Weights of a small mixture-of-experts language model, trained from scratch on English Wikipedia.
Size: 11 layers, vocabulary 8192, 31.7M parameters.
Experts: 40 experts in each of 11 layers, 6 picks a token, a softmax router.
Training: 300M tokens, 9153 steps.
Below are experts of layer 8 (counted from 0) of a mixture-of-experts language model. Rows are named router (the router's row for the expert), gate (a neuron's input weights, with its number), up (a neuron's input weights, with its number), down (a neuron's output weights, with its number) and show model dimensions 128-255. Each number is 500 + 25 x the weight over its row's rms, rounded and kept within 0 to 999. Numbers have three digits each.
After each expert's rows: "comes before" lists some tokens at least twice as common just after its tokens as in all text; "comes after" lists some tokens at least twice as common just before its tokens as in all text. This comes from a sample of Wikipedia text that the model never trained on. Tokens count by the router's weight.

# expert 19
router:501527518463480522508503509499471539508502502524494456464491502514522534486509496486511548526473524530543510477484485506490533527497535507494519533484501492503470527499490540487487528474506470484543523510488473516475507502482469498519504534522522500553470529510507499510531560498494539503541489485514495484460502472495488479539480528492501471505480436480510515494533512507507478470452
gate0:473485543499524460494485439498502495491490500472501562493513477489454492557499504464500446508538533507500471503512504499500477527508501486484460475504505552466501500533496535535509517527562509490479457467505479532500491450503507504490499510507498481494465509487472513495505497504453529488521511503542462527481488528488491504541506493521501500504559528495508456480496503567540500536527
up0:575507529499473509497500501526538501489495500498564498501522504505502447468520500515486500490481529497474491500499500511433479478504478526515516502475488499494488500421487491500502508500485587504497502509506472543499497500526499494454500508486479492501545501516507510515499492502515493508502475494517504502467499489485494468406505514498497502500537506497519516504499491501537541484474
down0:491517510491500496485516486494491476509501494502464505500486514476498502503482483548542515484504478480507441494451513454562460514500493507525496504479546502504465515454510502502459492462499475499498576499495494532497469497497466539499479540510512508526478498500522533500507500457518500546517497511520488500568506470475440525475519543514531503490445506511510497500485490515441502521534
comes before: ":", "\n", " by", "ed", " name", "==\n"
comes after: "-", "\n\n", "==", "|", " •", " co"

# expert 12
router:494502472472505507444531496496529509524526493521494488504489504495535519510538492479520492535479463500489496501498514487527494507448506521510490513482455481513431489489522529472443530492470488477436477540498495551495501427455497509493510542492542520539518521481550539545464528520500546490523474466519563503498486508482526574523551500516478486479505460502454520498505481530484503500568
gate0:501497501501434501501494488512489500501497514500525491503501489500503535554498578506506531512509517528467498501514521500488532474510492501490506518506483451519521463502508494481518474494512513528510486498503501487502501498536481512535485476454532492503490506474472468506508544472517548570454505541509492494464502497520461449487498442487489494493484491499524500492519540490494518498541
up0:549503503485539498435493496501500512496485483507504501492495529456514517512506523495471460496490427471531538548510506550500487500486501511492523472488502504503496488483519531516479499510497500522507485501488482506493508502470499488498497512515468494495498467499553571510512497517545570491511464512529453548492490501528501587499482501474485519507499494488500500507492504463479451493428
down0:501524527502495518492510495508476498509498516533527501493492471492497501492488467500501443489510481514529504496517519500508524502522432503514509506493485476517445499459493506500487509499503553471552468497501456497497486534498516503497496571486524499526531498430511524503502494499526496497500496524494499501538518530513528568500500457462490515517524510499520508518492500553494568542542
comes before: ",", ".", " |", "\n", ".\n\n", ")"
comes after: " ", "19", "20", "–", "18", " United"

# expert 9
router:488512504489485526508510535497486494495482501498479460443493519501537527479523483477532503561521491500541517455499517499500510509509502508480492506507490513517440487501465540452497494463496487437500479505483496549505492470454493519514520569458494519522512499495509529520479507521498518513535503468476524483459464475509475543522528500539475488497486485507473510510553502554505509494492
gate0:501446529483528548564508557496509514511494505465509497516570494491514507504496492500486518501500507497496474490501499483510511489500473479483492477519502486485535488550440508535433501509486524447518545517474503498565513548493500514534502512477508509485502475543565492510556489488500501498494515498472489480500448501531487512549451493501510475501503528490545479528445502466518487508492
up0:490559438499501497493473499473458497503475497464504478476510487516527554499583500482500498504539501490499530472515501473505500497502500426485503492511454509516509499492506465500486508495484449464478496498486497500507478527530503500523495500504492487488499515499499503503514497533487496468506506499512435498509500531497467552498497500536516488517502457523488497490515501500525505492488
down0:547497544498501516486498438521488490474486502491494543483500496498513494455486477526499508455525557520505501428529493500535485515520526525527500512519490477496503497486505547466486534498500504502545501427502482532492498504519508500536497476505514465513439498462492459512501498549498493446494504482495575503490497512493469490490498504542517523505488500504465481496487509546517491509530
comes before: " |", " |\n", "0", "1", "|", "2"
comes after: " |", " ", ";", "1", "0", " ·"

# expert 30
router:494475468498502513472513504483462515532518527494490505478518526496528516450514480466509523554492469523536461495495515518516515534480502488491482488484453503508503477473500514479457513489441478474489496516465499554472467449510462511513504552453518542545453543506516502504523497491472524504533489491494497479502458485513490507510538482498508521517443484505494505521532493527484495464497
gate0:507519555507569519501487507511467513484490498466512571533488487474532482500505505500478484500477503473433516491510467480513499566474495524515523494505499559500499499498507504466500535499507502503501492485518483504513507500453504491534502488498511492513536488517511511558492499508489520499508566505520493533499501508516475500561500468426503533494510543465452504508481498490507493466481
up0:533501500500516525497482544425510515503493500472524499467516518500541519490500503494502512454499475470475484500494528518496518465495479497500522555486494463485487513507457509498518494471499509487496440503446482504478497498489493521500546499522475502505497582504534500500485502500499511489504485504489547513516497520482581494502502501510489500503496453618501499503522497460517574510523
down0:499418491570548496454589571494500502497504514551472516537501507498508480534488514490503493527495492492501459492510500484443499497509492484474498528462503488502498485502537503503485510483448480527502493505499501514500487505506470501474506500468510501505524423475494493482519493474483492572497499523495505445512521527505531501509503498500594496500557464498531504477494508518507508479487
comes before: " ", " •", " The", " Born", " Mid", " A"
comes after: "\n", ")\n", " |\n", "0", ")", ";\n"

# expert 13
router:487498496460531516478515507488530490516486490518480474454482494510506518493529507492540517516468518505524525497493521497519497513474518526509500500496465494546460523542494515455474508486505465486453525498524493526482499472476492516493510550475508549563483513509541557527474528495465520508545453467509518498480494530467498543506505496532470500491488482495483578511496503516502508483539
gate0:514511501499467526505443499454477491495502561497500485496500505499496506501470500482486484512469522500505500530468514513512495486499494460486499477516508495518507502494500507556497488555494552552542497496503492499500500498468498498508494497526477515500487507504515435497516500534513493572482536504501447506493480517500551496463437554508528501519504503483534513494432512475548476504497
up0:509494502471506523511519503518502504466472502523481501572531443503507535452500421496425457453513514516499499500497501506487493499546515501501536463499483506493479495505499508468489505501477500514486498511499465500486500463485549493529494493515509530465512495518518507544499494501511485505518504464500450517501594493420500502494525453520501503474506489515490476525488496546492493489444
down0:492471500505479506496497484482515499497492493502482506505503495496529524484507480547494499489495489532500499527506531502505500571485547535513475495537486541521495470501491501529469491536468496502484458505497575521477467507521501485506503508502500500499499498500507445491539483442519507499531498493502507502524504496477471499498469523514483499506485513428493485505557499532500501419495
comes before: "19", "20", "–", "18", "0", "00"
comes after: " ", "19", " (", "–", "20", "18"

# expert 26
router:464521497466536497477530496436522510480509485524511470457482554515521505459519502460546482510496498528517539473494496445476516481487504514504503520468466488517470481488478504475492521458473482477504518532491471535490529447478509519493492534464561520528479524503510510507520510509522505528557467481518533469482464520472502524542525507502491513497516506491482540496532508552494497516496
gate0:501495510476523573534505513500503481544507493522496505496457491474494536507498543540494476500494498537518508501512563465493520495489499488464521467500515553485475512482520505501486511497477475461525484456531500505496500523472499520498496501454523488511514504492501475531546507499510500485503498466516548501437502497492587509526456501486506496485466504560501479504513507549491489526480
up0:520500500495501509475511475449505544500536490500452519543503485508502508494503450508504501496493548492597505492542480501495513509500466522505502486461500495503500490481497491500504500498524506506504497505495550508500507500543500489496467545505464496540490476520500511535482535484502487499514486504519491512501490506489429588477501483501471490511540488530487533521478502481507481480499
down0:509493506506498498501499531475541499484464523474484462495458499570475499498569498518499527501465518509498484509518498508496498520516526496538495493469533557487499434528479502507480499509475491517474550506447522448510501466503510499500524499497464540478473500498491531493498498509489500502503506509497486501502515499542476482518500495573510486509516472497505500509520500525525514471458
comes before: " |", "20", "19", "1", "2", "3"
comes after: " |", " ", "|", "20", ";", "19"

# expert 22
router:503531497489503513470505521504491505539510504520484488475491493487527500492539468464515472494494557503502503518484549516507516536490519527521505474475471485524477506502530509490478498482494479494504492529498541511416485483473462515537532536487513504523525542492536556535486584507483512518514497457524524513467493484462498540504574528512446476540499469477473552464486487536518478478519
gate0:460515531500504490499452497478501489543568479501502501491497511471500472506516510496502500466502489542449506500455533483504557466583463505574472457499500488470521520494509521498499536473469547500507484504525446471496505506486471501543542451500488501483488484507500520491503529497501545502471501509500517507468499508470543549561523509503505465599503539498478479500495491501502509491500
up0:538495458452478458496514501486502504505504477535497437463517502468505538501523483493499506468497466499496483510505566476504481517509510476449577458517506497500508499515500509497493476498528515513492482490545494500514531522475497494490487500519466456502500497497515496489480529513517546491500522493495474445435508466485502473518492543479500491486566427552482497510518516519491431534485
down0:524461519524521510496494472499497525479499478475462528499511479451529499542488500533507490522494470526489503492506504525495493453514498501515493524503494495495497503496517422489530509521484527500531501487483500495523493499559522515528512508512532502498537514501496483488489539509512498537501468502497498484517507495498579522500489539471503531534579533498500501467467501563493479523524
comes before: " of", " was", " in", " is", " for", " to"
comes after: " the", " a", " The", "'s", " his", "The"

# expert 1
router:509521478480512518491518501468498522478531539503520457471549507510483499458487462486523535520461544508513459480478513507454535524469513480518464466486425519501497512505474529494469480477483491490503511501485505531471504469505502536506504528434527525557472557506496506501497518472482504512491478465483512470457499507504482501471527496487485469521457486490448510485510518527448481518487
gate0:501500453514533526501515513492517500499517469497520480493479506497495500537501531502468505483478508477499535534496500502533484503581502508494501593516479550458453473500482493501472483501553521502514499507501563501502497508490502477500495507499500500508513511551482446501502525539509503488455478513503498481502502503522491504525512495515449503436493442494500474493501532490497496497510
up0:471512552568531538493494509485518502500484500501516503499486503486504500507520539492504458452488455506534526484488451457499499512479498516483502519468499498498490542502465502535489494487522499529449544508542481504483546500523519434510549517496481491470503496507500490532499545501505508489484553459546468535493505519511523500500465500442500498504503467579487500497539509464478507518514
down0:498500508497522561500455493501500507526518558508492537441577505480483467495499508540445482503444479487492500508474478508519497426532556461505417512438507501475509497448491488483476460495461495484531500529544505518465466510497478502517526538495418503506501535510495502507505498509501489500499497456537461482531554498486500444500485504520472508492503516541501520463510486529533494487505
comes before: " ", " \"", " Year", " Best", " Total", " The"
comes after: " |\n", "\n", ".\n\n", " |\n\n", ")\n", " of"